Experts of a small language model.
Size: vocabulary 30153, 134M parameters.
Experts: 2 picks a token, a softmax router, a shared expert of 256 neurons.
Below are experts of layer 2 (counted from 0) of a mixture-of-experts language model. Rows are named router (the router's row for the expert), gate (a neuron's input weights, with its number), up (a neuron's input weights, with its number) and show model dimensions 96-191. Each number is 128 + 24 x the weight over its row's rms, rounded and kept within 0 to 255.
After each expert's rows: a language model's description of what the expert responds to. This comes from a sample of Wikipedia text that the model never trained on.

# expert 14
router [142 123  92  85 144 152  97 112 149 118 123 138 107 165 159 139 110 155 143 126 107 141 105 121 117 172 140  95 105 168 141 153 137 114 103 145 175 111 138 115 179 129 127 131 134  98 140 122 126 133 119 105 162  88 145 121  93 165 123 133 136 113 126 157 141 132 156 133  95 119 139 113 136 134 125 128 142 112 117 129 115 110  92 120 146 145 127 113 128  87 171 158 145  78  95  84]
gate0 [122 119 123 127 138 115 100  89 129 138 128 125 123 146 116 123  95 158 136 141 119 125 159 144 146  91 121 102 188 149  98 139 125 134  98 103  58 159 133 131 114 142 114 138 129 114 163 107 119 119 150 129 101 145 147 122 121 141 151 119  55 144 138 165 127 106 144 114 152 111  75 112 146 157 156 122 139 145  74 156 156 105 106 115 116 186 155 100 104 112 129 139  88  82 115  98]
up0 [109 108 101 124 115 117  99 110 126 127 146 105 117 113 117 160 162 171 148 130 126 143 162 104 175  89 119  81 188 143 109 149 157 152 147 111 166 133 158 113 135  77 122 137 101 131 155 120 114 133 125 182 138 107 111  85 161 113  89 122 104  78 140 100 121 105 129 122 162 122 120 146 163  93 129 153 120 180 162 130 114 160 101 112 116 125 146 137 118 116  70 135 133 164 121 137]
gate1 [ 91  93 116 116 153 120  91 151 156 138 115 112 106 120 144 143  90 108  92 125 163 147 151 146 141 102 152  44 164 158 135  60 138 106 114 141 130 124 129  95  85 105 156 133 115  38 171 155 126 131 171 118 144 114 119 159 114 123 117 140 111 137 141 135 122  69 134 118 163 133 146 118 159 113  93 105 115  93 106 113 102 123 134 122 168 124 100 159 133 134 178 115 145  94 130 144]
up1 [131 142 120 121 116 125 125 150 121 123 128 130  86 113 135  73 116 141  73 115 107 134 125 138 121 146 106 101 116 124 134  88 120 100 126 119 158 121 166 157 134 107 136  97 131 113 120 161  66 127 141 173 108 111 106 111 111 120  62  99 108 161 106 138  93 107 156  97 114 105 148 174 129 147 127 108  87 148 105 132 134 155 120 110 150 114 141 150 162 139 162 121 122 127 140 140]
gate2 [125 112 155 147 110 104 117  96 155 119 119 104 146 154  88 124 140 192 109 161 132 113 125 148 154 120 146  94 124 151  87 145 139 118  71 131 123 107 152 114  90  98  80 183 113  86 100 107  98 106 133  88 113 116 100 131 107 128 100  87 101 116  96 141 116 108 164 122 149 150 154 113 188 137 130 139 142 127 108 123 108 104 126 102 132 128 176 117 100 144  84 149 118 129 143 187]
up2 [157 113 111  88 117 108 167 104 169  53 118 134 131 112  95 141 148 130  94 147 124 114 147 141 128 157 165 130 178 130 120  87 104 159  78 119 123 178 118 116 127 119 177 141 143 125 121 171 105 124 130 111 100 100 157 142 141 101 118 104 119 109 111  95 165 115 137 110  72 145 113 119 145 126 119 174 147 120 128 120 147 134 106 119 121 124 120 113 147 138 136  94 128 127 143 132]
gate3 [ 90 137 112  98  98 159 173 164 124 110 115 129 128 143 100 157 129 151 157 112  89 110 141 135  82 123 161 138 138 158 128 139 131 153 131 120 155 107  73 162 142 140 112 150 133 151 112 143  97 141 122 106 109 112 122 112 146 139 126 100 153 140 129 127 148 141 103  97 104 129 131 131 137 136 169 106 106 116 118 128 132 101  97 144 131 112 141 154 176 152 152 137 122 162 121 157]
up3 [101 154 166 127 183  97  54  99 133 107 109  96  99 170 142 130  95 149 126 118 136 153 117 182 127 156 140 149  91 115 143 122 131 169 133 156  92 139 174 115  97 107 124  78  99 105 117  89 111 115 131 144 119 127 129  38 139 143 122 138 153 131 138 141 123 175  99 128 125 116 136 118  91 133 130 135 125 119 158 171 115 151 117  62 124 122 120 177 123 114 106 130 146 143 166 164]
gate4 [127 133 124 181 176 117  72 114  97 138 137 107 120 130  91 142 124 122 111 143 140 145 150 116 144 161 121 150 128 111 145 100 159 136 134 125 145 120 140 166 148  87 120 150 107 118 132 135 157 153 103  70  80 110 119 155 138 132 151 149 142 137 162 119 112  98 119 111 128 140 137  95 125 162 103 113 121  93 118 119 172 148 146 143 111 101  99  95 119 125 152 135 168 105 154 185]
up4 [ 93 126 109 137 153 182 148 156 125 151 122  78 118 145 103 129 125 131 143 141 153 114 150 150 149 146 103 142 150 125 152 129 121  82 127 120 119  57 125 143 134 141 115 106 102 161 116 131 106 127  99 151 154 110 114 141 138 140 146 115 144 158 105 170 142  93 114  99 149 111 163 130 131 156 113 101 114  79 110 148 108  81 131 137  99 159  84 116 184 128 138 130 132 151 134 158]
Description: Middle pieces of non-English personal and place names, often after a capital letter, such as Zhiyuan, Addis, Abugan.

# expert 4
router [149 168 145 142 124 171 140 115 110 104 129  88 129 138 173 111 105 108 122 139 113 159 131  86 134 109  94 124  97 160  99 117 131 142 146 110 124 130 114 149 127 116 164 150 137 113  99 140 144  96 119  78  98  81 112 131 122 156 131 139 133 125 147 111  95 127 149 157 160 134 152 119 146 123 156 115 117 164 128 138 116 139 144 150 184 136 156 171 125  64 120 132 142 127 138 126]
gate0 [119 189 120 142 118 124 111 122  83 125  99 187 123 143 146 141  71 132 166 151 154 134 140 101 143 180 111 166 146 120  93 161 119 124 149 154 154 151 126  78  90 134 119  87 167  99 120 126 123 124 118  85 136 133 131  89 127 112 133 149 142 133 131 128 137 151 111 143 125 153 113 141 139 118 144  51 140 134 147 122 152 117 119 110 147 117 123 116  94 104 131 125 149 159 117 101]
up0 [128 145 132 133 136 117 150 122  96  80 167 110  58 112 114 119 116 133 112  85 125 137 175 115 153 118 153 130 104 151 123 116 119 126 103 145 122 110 136 138 106 160 140 122 178 127 141 105 117 136 161 134 155  75 142 152  92 163 110 149 139 106  89 155 128 150 140 165 111 141 127  89 125 152 163 101 108 163 123  99 135 151 124 100  82 132  84 152 167 138  90 105 123 140 139 111]
gate1 [ 87  84 140 140 115  95 139  87 121 148 146 102 151 149 122 125 173 171 169 138  93 130  98 125 133 107 132 142  88 141 108 119 158 131 120 136 152 127 136 123 121 153  88 116 169 160 172 149 138 161 127  99 145 134  85 127  98 126 122  90 100 124 153 126 145 134 131 135 126 157 195 130 185 122  98 135  99 136 134 137 121 166 139 123 151 142 128 107 115 151 120 109 103 115 131 166]
up1 [138 156 143 134 165 115 130  94 112 167 154 124  93 133 113 101 139 133 107 128 130 140 135 115 149 128  77 132 103 118 111 100 135 108  82 105 159 111 111 104 130 139 153 138 113 104 159 105 101 165 123 148 128 169 160 108 148 137 149 132 148 135 128 132 108 141 140 109 110 161 179 156 102 137 134 114 163 140 169 145 114 154 165 124 108 109 118 122 127 108 124 116  93 124 109 122]
gate2 [118  90 122 119 125 129 141 138  61 158 146 141  87 130  79 132 121 132 162 125  98 134 121 155 115 151  84 136 135 113  86 127 116 123 118 134 160  99 118 104 101  98 111 156 147 120 103 139 147 136 135 126 128  98 110 122 117 104  64  97  96 139 157 111  68 152 171 142 100 108 114 118 165 173 132  90 111 100  75 119 108 115 123 131 141 125 121 172 124  99 110 136 144 136 153  99]
up2 [154 119 104 142  97 127 121 140 111  94 101 141 146  98 126 152 142 183 135 163 166 126 119 105 118 150 166 113 156 126 152 133 156 161 128 126  96 115 141 104 100 131 166  85 107 137 160 124 140 133 110 140 106 112 106 142  79 107 162 151 158  81  98 130 142 154 146 122  97 118 136  98 116 135 149 151 138 122  97 138 109 136 140 116 181 139 133 184 144 137 159 150 137 146 160 118]
gate3 [ 99 137 102 117 142 120 166 145 109 108 131 125  92 124 142 103 113 120 172 131  90 121 126 100 147 114 101 148 143 117  94  90 152 126 145 122 102  99 160 100 128 140 113 112 135 126 121  94 150  94 137 165 132 135 154 104 153 103 110 139 117  98 138 154 137  97 124 173 105 158 130 131 140 119 104 139 137 106 117  98 125  86  78 146 110 100 122 122 143 166  90 150 133 136 118 166]
up3 [142 113 106 105 171 135 120 100 145 114 101 131 126 124 113 117 162 110 132 124 168 135 102 106 101 130 107 103 120  95 120 122 144 141 126  87 134 101 130 160 135 111 125 127 194 140 137  66 155 100 138 136 149 138  66 141 100 115 126 157 133 101 152 122 119 157 125 184 135 149 129 110 128 102 102 169 128 124 113  91  92 119 147 138 109  87  89 133 165 170 130  94 113 147 121 138]
gate4 [177  77 119 138 163 141 147 125  89 139 134 130  80 147  95 113 113 107 131 126  93 124 115 147 130 139 131 121 125  97 126 135  97 157 133 154 108 103 150 107 138 130 123 115 110 138 118 113 125  71 108 122 111 138 127 107 108 120 156 139 131 126  98  95 108 101 130 117 114 128 166 111 140 152 102 122 121 129 131 159 112 114 139 150 106 123 128 132 105 139 140 155 158 127 115 157]
up4 [129 104 129 133 111 154 101  71 165 150 168 162  78 135 166 129 126 116 164 106 146 146 125 142 125 106 176 134 109 116 187 127 114 132 137 128 112 151  98 123 163 143 139 124 172 119 100 156 153 130 136 108 115 113 120  60 145 101 126 138 147 117 109 101 115 145 114 170 113 165 171 143  95 100 118  90 109 141 135 104 159 147 134 154 107 118 137 111 116 146 105 102 100 126 132 135]
Description: Subject and object pronouns and relative words starting clauses in narrative prose, such as he, his, it, that, which, who, whom.

# expert 18
router [129 111 132 153 168 112 142 151 154 137 124 148  52 138 111 133  74 149 138 113 154 155 128 146 123 127 123 115 122  93 158  80 113 134 182 103 121 137 154 140  97 118 139 108 161 100 113  89  96 124 125 125 105 142 139 110 113 100 143 123 149 126 128 121 104 141 108  88 134 114 160 155 133 146 145 144 122  98 100 134 121 114 107 131 142 104 120 161 165 146 129 105 108 117 125 118]
gate0 [124 133 145 136 135 117 135  97 118  95  92 141 106 126 115 155 174 112 125  90 131 168 130 108 132 109 127  94 120 125  83 119 143  99 109 125 148 132  80 113 171 108  99 101 133  70 122 139 100 167 165 180  93 115 137  90  98  96 134 115 112 142 102 131 144 108 139 149 121 152 126 153 132 140 112 176 129 185  95 138 137 112 118 140 110 122 169 167 166 122 138 107 108 155 169 134]
up0 [148 129 178 112 123 115 121 174 108 164 112 125 106 108 134 121 136 128 113 137 115 117 117 140 138 121 146 137  98 153 120 145 146 121 104  93 156 183 125 124 134 168 107 134  97 164 132 120 142 104 148 150 104  95 144 131 109 116 155  89 103 106 134  79 121  91 120 145 154 154 125  99 136 144 121  98 127 136  91 117 150 128 112 107 107 128 160 116 119 140 161 123 181 166 102 109]
gate1 [118 153 105 150 120 157 102  90 133 153 126 132 186 106 102 165 110 135 109  82 161 157 152 133 117 126 136 155 167  93 119 117 138 120 124 152 157 163 139 131 144 110 143 137 120 103 110 118 172 119 164 156 121  91 107 129 142 181 186 106 151 146 142 106 145 152 147 170 107 126 101  89 121 170 126  98 126 142 137 123 149 102 127 115 118 100 124 136 147 134 104 138  84 136 144 139]
up1 [157 159 132  97 104  96 135 120 130 168 126 148  84 138  99 195 120 108 163 138 133 118 190 158 110 177 119  94 113 127 137 141 137 123 150 136  91 143 120 135 101 159 102 119 120 130 142 153 146 129 137 139 147  95  89 110 154 118 118 129 119 136  92 161 117 133 155 144 146 119 115 123 116  94 123 115 127 125 113 104 113 141 160 125 142 122 115 109 143 127 106 157 134 147  93 155]
gate2 [ 83  97 142 116 143 119 134 132 119 173 133 108 190 157 165 120 147 155 144 139 165 142 157 162 103 134 123 117 133 111 163 124 140 130 163 170 164 148 108 115 113 112 166 109 128  84 146  84 161 142 115 128 144 109 147 126 139 129 116  83 122 141 106 166 127 169  99 111 107 160 147 115 121 128 128 126 106 122 125 117 102 168  96 144 159 106  97 161 116 116 139 101 106 120  92 120]
up2 [111 145 120 133 146 100 111  98 129 160 148 149 158 134 128  83  84 119 105 127 119 107 167 137 155  95 121 123 163 155 123 144 149 125 144 106 124 111  88 110 110  84 103 146 138 142 119 119 123 120 106 158 105 113 104 131 102 129 129 146  73 128 141 159 110 165 132 165 145 104 156 120 139 154  76 101 101 110 128 108 137  95 160 139 105 131 107 103 110 136 100 184 126 110 112 112]
gate3 [158 123  82 141 117 138 140 106 146 101  89 143 128  84 107 120 114  59 147  99 143 164 123 113 137  79 132 108 132  87  94  86 111  93 130 129 133 111 198  91 115 132 128 158 153 173 144 126 144 130 130  91 151 124 123 151 115 155 160 132 124 155  97 135 116 124 140 148  91 115 132 169 132 129 135 155 162 139 150 162 125 110 129 102 137 128  98 122  67  98 127  87 154 132 172 100]
up3 [160 145 102 125 170 190 146 107 125 132 135 133 151 138 123 140  92 168 127 111 150 152 137 142 141 125  88 104 101 112 104 128 133 115 143  84  99 131  92 142 121 102 142 128 104 138 114 127 130 107 122 136  78  94  89 116 122 123 150 128 111 134 117 117 100 137 121  98 120  85  99 170  96 119 110 112 115  63 114  89 123  56 151 165 154 115  85  58 142 114 114 104 134 137 103 102]
gate4 [130 128 121 126  94 154 128 118 160 124 166 135 133 131 117 141 125 161 145 128 134 140 110 171 131 100 127 138  77 109 129 145 117 197 131 125 102 129 147 103 159 109 136 129 145 124 145 138 170 138 130 131 103 154 146 126 121 105 120 121 123 166 114  86 150 140 125  76 191 112 142  66  92 170 146 173 152 172 128 122 132  73 145 134 123 178 113 101 104 134 110 128 117 149 151 106]
up4 [153 132 145  70 121 126 145 105 113  85 121 133 103 106 131 140  96 133 181  86 134 100 145 128 139 142 131 143 172 156 148 132  88 114  99 126 140 127 130 167 124 140 137 129 132 158 160 136 123 133 168 105 164  88 135 124 110 136 152 116 120 135  91 139  70 171 101 111 120 101 147 123 131 122 179 114 120 110 106 129 120 159 114 143 118 119  87 133 101 113 138 121 155 169 142 142]
Description: Forms of be and have and the articles a and an after a subject, often in definitions, e.g. was a journalist, is a retired, also.

# expert 25
router [137 117  90 152 128 153 133  88 161 165 133 103 134 142 101 125 163 113 136 115 142 125 116 155 148 142 128 158 121 105 119 144 171 147 143 130 121 152 147 106 128 175 151  99 140  91 101 132 134 129 155 136 138 164 132 120 105 107 158 114  75  94 156 165 109 126 114 100 131 155  96  55 149 135  81 165  75 120 140 105 138  91 135  82 121 117 111 161 113 134 141 120 137 118 114 112]
gate0 [ 88 141 146 127 119 104 100 138 144 144 129 145 143 132 105 184 145 143 159 124 139 176 144 152 109 111 166 144  88 110 137 129 105 113 170 128 119 134 154 113 164 135 133 126 119  94 141 140 162 135 139 158 132 125 129 118 105  90 136 117 148 102 112 110  98  88  89 104 116  84  79 177 160 141 123 132 127 118 128  80 140 133  95 131 107 135 160 191  79 106 183 100 154 153 130 132]
up0 [126 141 121 147 103  76 179 137  81 106 157 126 157 135 124 133 139 106 139 170 118 161 121 161 111 139 154 139 174  89 103  95 152 136 101 140 165 140  67 104  91 117 111 115 122 117 173 136 159 158 129 123 133 123  89 124  96 118 128 162 143 109 134 137 125  98 143 100 114  77 161 124 163 170 150 106 135 111 126 139 107 148  99 138 104 152 126 154  87 139 160 122 127 176 124 140]
gate1 [152 116 126  90 118 136  99 157 133 107 162 145  64 131 110 127  97 153 122  64 125 114 171 140 150 161 123 135 145 105 151 154 135  99 127 186  65 111 138  76 129  95 133 157 127 117 123  76 153 138  93 111  92 143 147 125  66 125 106  89 130 127  89  96 131 148 110 143 114 129 131 162 121 120 114 120 115 113 166 158 127 122 119 140  95 121 109 146 109 136 124 146  89 111 110  98]
up1 [ 83  86 104 145 134 150 133 131 142  87 112 137 128 125 116 164 144 150 157 134 118 152 167 102 133 124 150 115 227 156  98 121  95 130 135 151 150 133 104 133 140 157 117 146 161 100 105 152 141 152 118 161 159  97 114  99  95 138 144 145 155  87 199 101 123 188  98 119 135 100 134 148  90 134 134  97 156 180 133 158 145 150 137 130 168 107  79 106 134 145 123 129  68 104 120 156]
gate2 [150 114 158 115 120  97 101  91 152 108 154 152 180  72 142 130  87  88 158 180 168 106 154 140 139 145 158 175  83 160 112 128 154 121 148 154 153 160 121 127 165 117 140 145 154  96 141 108 128 129 141 120 113 125  91  86 171 112  92 148 100 115 150 129 100 125 120 167 112 133 112 116 123 106  89 112 128 109 151 131 144 100 167 145 155 120 149 143 102 143 125 134  90 119 155 156]
up2 [108  74  88 138  86 105 142 111 123 159 119 114 133 124 127 149 172 185 125 141 126 110  83 135  85 159 124 117 117 123 128 116 116 132 116 122 101  99 114  76 117 159 104 124 114 147 135  98 103  87 165 117 142 170 132 115 127 104 108 170 149 161 124 173 142 132  96 142 153  63 168 116 152 123 153 125 141 121 135 137  80 136 134 132 129 131 121 153 126 140 130 130 114 102 142 146]
gate3 [106 148 137 118 146 125 106 155  94 163  72  92 106 124 182 167 123 129 107  95 167 144 120 123  94  94 124 117 106 124 134 120 141 162 143 135 121 116 133 142 106 108 151 149 158 157 127 146 103  93 136 114 164 149 139 101 122 131 128 163 126 119 124 140 147 151 129 153  94 108 102 143 136 105 117  64 134 158  64 135 156 126 132  93 117  78 133 116 152 131 117 137 117 127 104 129]
up3 [ 76 128 139 121 161  76 133 112 159 140 123 114 118 136 167 176  90 134 103 108 127 134 147 137  85 132 136 194 164 143 149 107 104  71 127 104 136 173 121 131 142 107 166 145 141 129 156  95 126 151 136 117 155 120 137 111 149 153 126 110  94  79 137  99 139 138 133 122 123 128 111 129 104 158 140  95 159 108 130 142 160 104 143  99 141 121 127 101 134 110 120 165 164 116 109 105]
gate4 [114 146 133 140 135 144 114 172 151 121 103 162 129 107 180  94 157 131  90 126 117 142  98 124 129 141 145 117 144 126 147 126 122 142 155  87  93 122 150 108 124 148 117 149 126 117 141 128 111 126 113 138 160  85 119 127 142  75 102 116 108 135 154 171 138 149 105 116 139 105 118  95 184 147 101 120 122 140 166 160 103 112 110 153 184 128 124  95 127 129 110 114 167 113 122 104]
up4 [121 112 154  93 143 134 107  97 175 122 105 154 129 165 107 140 124  93 118 134 170 116 154 134  84 177 107 134 146 136 116 131 134 125 134 106 132 112  83 157 124 133 120 105 109 163  95  74 153 156 145 131  88 135 140 131  99 175 181 156 145 101  85 150 127 116  95 118 138 136 135 214 137 104 105 109 130 140 106 110 166 151 160 110 144  96 109 174 104 145 147 134 114 104 130 137]
Description: Determiners and quantifiers opening noun phrases, overwhelmingly the, also a, other, this, all, some, two, various, such.

# expert 29
router [128 115  96 127 113 173 117 128 100 143 154 107 139 141 138 103 131 121 139  96 147 110  84  90 108 152 126  87 134 120 119 126 139 101 130 150 172 116 150 114 133 127 123 114 154 171 135  93 114 122 126 120 135 120 149  74 124 102 178 129 137 106 113 130 141 132 156 136  88 129 105 104 166 119  71 142 123 117 107 141  82 104 116 167 130 145 143 102  99 109 167 156 150 120 131 106]
gate0 [118 134 140 128 131 121 133 104 138 160  70 125 143  99 127 147 119  98 144 155 145 170 189 169  74 151 129 166 133 160 115 124 119 146 146 128 167 131 108 101 139 136 132 126 144 146 120 133 114 151  58 127 140 124 120 170 143 123 100 169 144 167 141 147 170  93 140 156 108 102 117 118 123 105  77 113 125 111  91 124  88 118 130  91 121 120 165 144 137 151 100 157 107 118 103 130]
up0 [139 149 133 130 163 162 173 167 165 155 157 142 116 120 108 140 110 143  91 100 125 163 104 112 126 135 119 132 156 115 128 141 102 146 158 140 118 139 123 165 139 112 105 133 122 133 127 156 116 158 194 148 161 136 110 118 182 106 129 129 135 134  95 126 108 114 137 113 115 124  77 169 137 119 106 155  85  95 119 109 173 131 146 129 117  78  96 123 122 144 108 126 152 115  73 117]
gate1 [129 137 105 153  99 115 106 135 121 102 129 136 136 102 143 122 144 109 140 141 109 126 130  69 126 141  88 155 176 102 123 147 116 140 106 134 161 144 153 101 134 128 126 165 102 147  94  89 129 144 102 145  86 136 166 165 142 129 116 139 126 137  82 110 145 146 139  87 121 117 129 165 150 148 146 131 129 136  99 101 134 166 101 100 176 197 103 127 123 118 109 111 124 121 124 136]
up1 [102 109 108 103 117 128 167  88 102 142  90 137 109 115 118 129  93 126 137 113 124 179 163 125  90 111 126  89 101 148 108  97 153 128 117 109 114 137 128 120 119 111 137 158 159 160 108 107 125 126 139 126  99 134 155 190 130 112 135 103 140 101 127 107 127 160 156  98  98 118 127 126 136  81  89 113  96 129 127  97  92 154 109 114 120 130 171 172 158 147 151 107  90  85 119 119]
gate2 [154 124 118 116 135 130 176 130 136 118 145 122 165 115 142 113 124 158 133 179 121  80  74 106 154 148 135 147 145 157 157 122 138  96 121 139 113 147 113 123 113 154  84 145 152 134  92 130 120 100 143 143 136 108  92 145 130 104 147 165 125 123 109 126 157 146 127 126 153 138 147 122 124  91  92 148 123 158 126 140 139 113 134 119  75 140  83 144 146 132 145 119 139 128  82  74]
up2 [161 115 118 136 142 153  83  63 121 105 115 145  98 154 159 164 137 119 131 113 151 169 159 116  99 110 131 137 153 125 128 123  86 132  88 116 124 160 120 146 133 137 154 134  94 131 124 171 137 161 127 130  86 148 123 128 135 125 126 117 125 115 191 126  81 129 134 130  98 143 151 139 117 134  95 127 156 105 131 110 178 124 111 109 133 147 169 140 163  84 132 131 106 128 160 121]
gate3 [137 116 129 124 136 165 159 107 114 118 129 158 100 136 128  96 105 103 128 160 152  99 144 175 149 126 115 163 104 123 136 148 128 145 145 173 144 106 152 150 128 116 159 103 135 136 116 140 116 162 136 143 143 190 176  93 129 125 108 134 157 135 125 152 108 120 151 150 126 126 106 156 102 138 105 150  74 113 150 172 115 131 117 146 158 113 133 137 122 141 148 145 121  95  99 112]
up3 [149  94 120 122  93 102 130 103 111 120 111 141 120 111 107 128  74 135 106 171 152 130  86 132  94 155 111 123 160 147 144  87 150  90 158 131 151  95 131 124 135  67 166 120 100 121 168  83 134 154 132 114 149 131 163 162 127  84 142 118 134 136 146 126 117 149  94 102 128 123 151 120 126 100 143 146 113 120 128 167 181 163 114 118  91 132 137  90 119 114  96 113 175 106 151 145]
gate4 [110  83 149 106 140 109 127 148 112 136 139 141 156  96 108 105 136  98 150 200 135 117  88 113  92 131 129 113 102 123  88 131 160 163 102  99 131 109  99 168 161 126 154  89 109 132 133 137 139 123 149 108 134 104 122 151 149 115 149 106 118 116 102 149 143 129 124 135 143 167 138 130 132 132 125 149 127 133 125 127 113  85 128 144 150 123 121 143  88 100 148 122 124 145 112 121]
up4 [101 104 130  67  94 163 103 129 114 117 109 137 104 148 113 123 154 157 105 142 120  88 143 129 108  82 125 165 140 127 115 125 132 102 134 101 127 124 160 159 129 125 129 131 185 123 143 100 107 138 167 180 119 180 143 145  82 109 155 127 120 159 168 118 144 153 123  92 131 132 116 136 151 123 127 133 121 108 148 144 145 113 118 126 129 102 119 132 104 186 117 152 187 138 153 144]
Description: Final pieces of proper names of people and places, such as -ville, -ford, -ington, -ova, Mahama, Belisle.

# expert 23
router [108  98 116 137 145 132 104 107 155 121 129 156 113 143 106 104 128 167 127 122 145 105 100 140 119  85 159 143 114 162 112 102 139 133 135 154 140 101 120  60 111 100 151 116 147 160 154  91 104 129 166 162 131 125 174  98 152  88 117 113 159 125 108 135 113 134 165 120  99 118 118 115 170 152 164 126 130 111 115 120 130 127 128 108 136  93 119 113 125 107 151  70  98 149 143 134]
gate0 [116 123 155 114 104 141 139 157 184 165 123 136 109 163 116  96  81 139 142 172 136 111 120 144 165 151 100 213 143 142 147 120 104 115 125 153 164 187 138 184 106 109 110 120 129 125 130  56 147 120 144 146 175 147 105 133 128 156 119 104 121 134 131 120 158 111 155 156 120 112 180 118 129 115 142 104 169 140 105 150  72 109 135 177 168  99  86 136 133 153 172 117 112 135 100 112]
up0 [120 140 125  99 102 115 178 110 150 131 124  79  82 114 152  67 159 126 119 166 151 141 130 162 159 157 107 139 107 132 110 146 115 116 117 118 147 120 138 117 134 116 153  84 122 122  99 157 126 106 164 149 134 119 112 124  92 123 178 125 185 139 166 132 117 164 127 103 120 137 120 132 114 132 103 169 176 133 142 135 139 124 186 172  82 124 110 136 106 116 117  86 127 128 112 124]
gate1 [105 131 152  68  78 140 171  61 118 165 131 144 119 126 106 118 104 117 130 121 113 123 115 138  82 119 123 100 115 134 162 158  97 126 139  67 134 137 110 126 123 128 147 167 139 133 132 154 134 130 138 132 139 115 128 109 161 125  94 142  70 170 109 162 147 142 151 154 138 179 120 126 129 120 137  81 140 129  98 143  98 132 105 118 157 142  80 142 109 139 159 126 138 121  99 117]
up1 [139  92 148 144 140  84 151 116 132 105 144 120 113 133 168 134 173  84 155 148  75 137 115 153 100 141 167 157 130 131 108 119 119 132 136  92 122 132 137  98 114 139 131 165 144 116 100 105 138 126 147 108  89 143 150 154 135 200 163 150 102 151  85 145 140 132 129 151 121  98 117 149 137 129 127 104 122 114 123  96  94 115 114 108 139 156 125 121 113 158 184 142 143 104 133 114]
gate2 [103 111 150 133 124 183 118  90 116 131 104 180 110 107 156 130  89  83 123 114  97 126  99 143 150 121 109 155 105 121 124 131 121 155 186 108 134 137 140 137 101 144 173 140 137 162 141 136 115 117  94 132 162 114 154 162 136 134 173  98 184 148 127 146 111  92 162 112 140 105 126 123 146 171 131 114 145 109 166  97 138 107 117 123 115  80 136 109 127 117 106 151 124 157 137 142]
up2 [113 136 118 124 126  95  88 113 124 131 152 123 127 116 118  84 131 182 154 123 126 134 142  99 160 192 153 141 100 157 149 143 125 117 147 120 150 146 119  98 142 124 135 145 139 128 160 129 156 114 136 131 143 139 131 140  86  44 143 141 115 117 137 118 166 104 168 138 100  98 168 109 134 110 140 128 111  93 135 126 124 141 133 136 182  90 130 123 131 117 126 111  55 115 139  99]
gate3 [118 149 144 109 133 143 127  93 151 131 134 117  89  71 156 111  90 110 137 148 146 152 126 175  82 127 121 127 118 141 138 125  52 148 135 125 129 155 151 108 161 115 139 121 133 112 104 163 123 142 135 135 152  83 150 142 118 156 110 133 102 102 130 146 140 109 162 159 124 139 109 150  90 138 142 165 161  96 109  96 117 117 102 124 130 150 142 124 128 120 127 115  94 137  91 168]
up3 [111 136 130 107 126 120  99 139 107 140 122  72 110 122 116 132 151 109 101 150 107 135 114 144 101 105 135 156  95 105 142 143 127 115 165 123 136 115 124 164 103 118 136 118 105 112 148 121 146 121 129 113 160 135 164  80 149 105 105 112  95 119 150 133 105 151  89 118 128 147 169  86 122 102 152 149 114 133 125 126 148 199  77 133 132 142 165  72 149 108 100 106  90 116  92  66]
gate4 [ 97 120 150 165 131 122  81 129 188 134 114 125 121 131 129 149  67 149 134 185 120 109 163 135 122 134 146 138 146 174 116 107 139 114 122 118  89 114 153 127  86 118  81 154  92 126 122 132 179  92 146 122 142 112 140 180 123 137 118 153 152 110 147 109  98 106 114 131 114 100 126 146 132 128 151  98 122 202 143 143 104 111 119 139 123 108 152 162 116 100 143  93 140 126  97 167]
up4 [118 147 122  83 105 148 132 109 136  81 145 152 165 148 151 170 146 137 111 156 138 156 111 135 169 146 129 148 118 116 114 100 119  85 143 109 107 125 146 151 122 142  75 121 135  99 150 113 130 173 124 153 130 121 120 165 101 101 116  82 165  98 157 132 137 122 118 106 140 135 101 128 139 121 141 183  96 144 122 158 102 131 101  99 120 103 111 165 157 114 136 125 130 101 160  95]
Description: Second pieces of words right after an initial capital or consonant, such as F-al-se, C-ol-ombia, C-al-culations, form.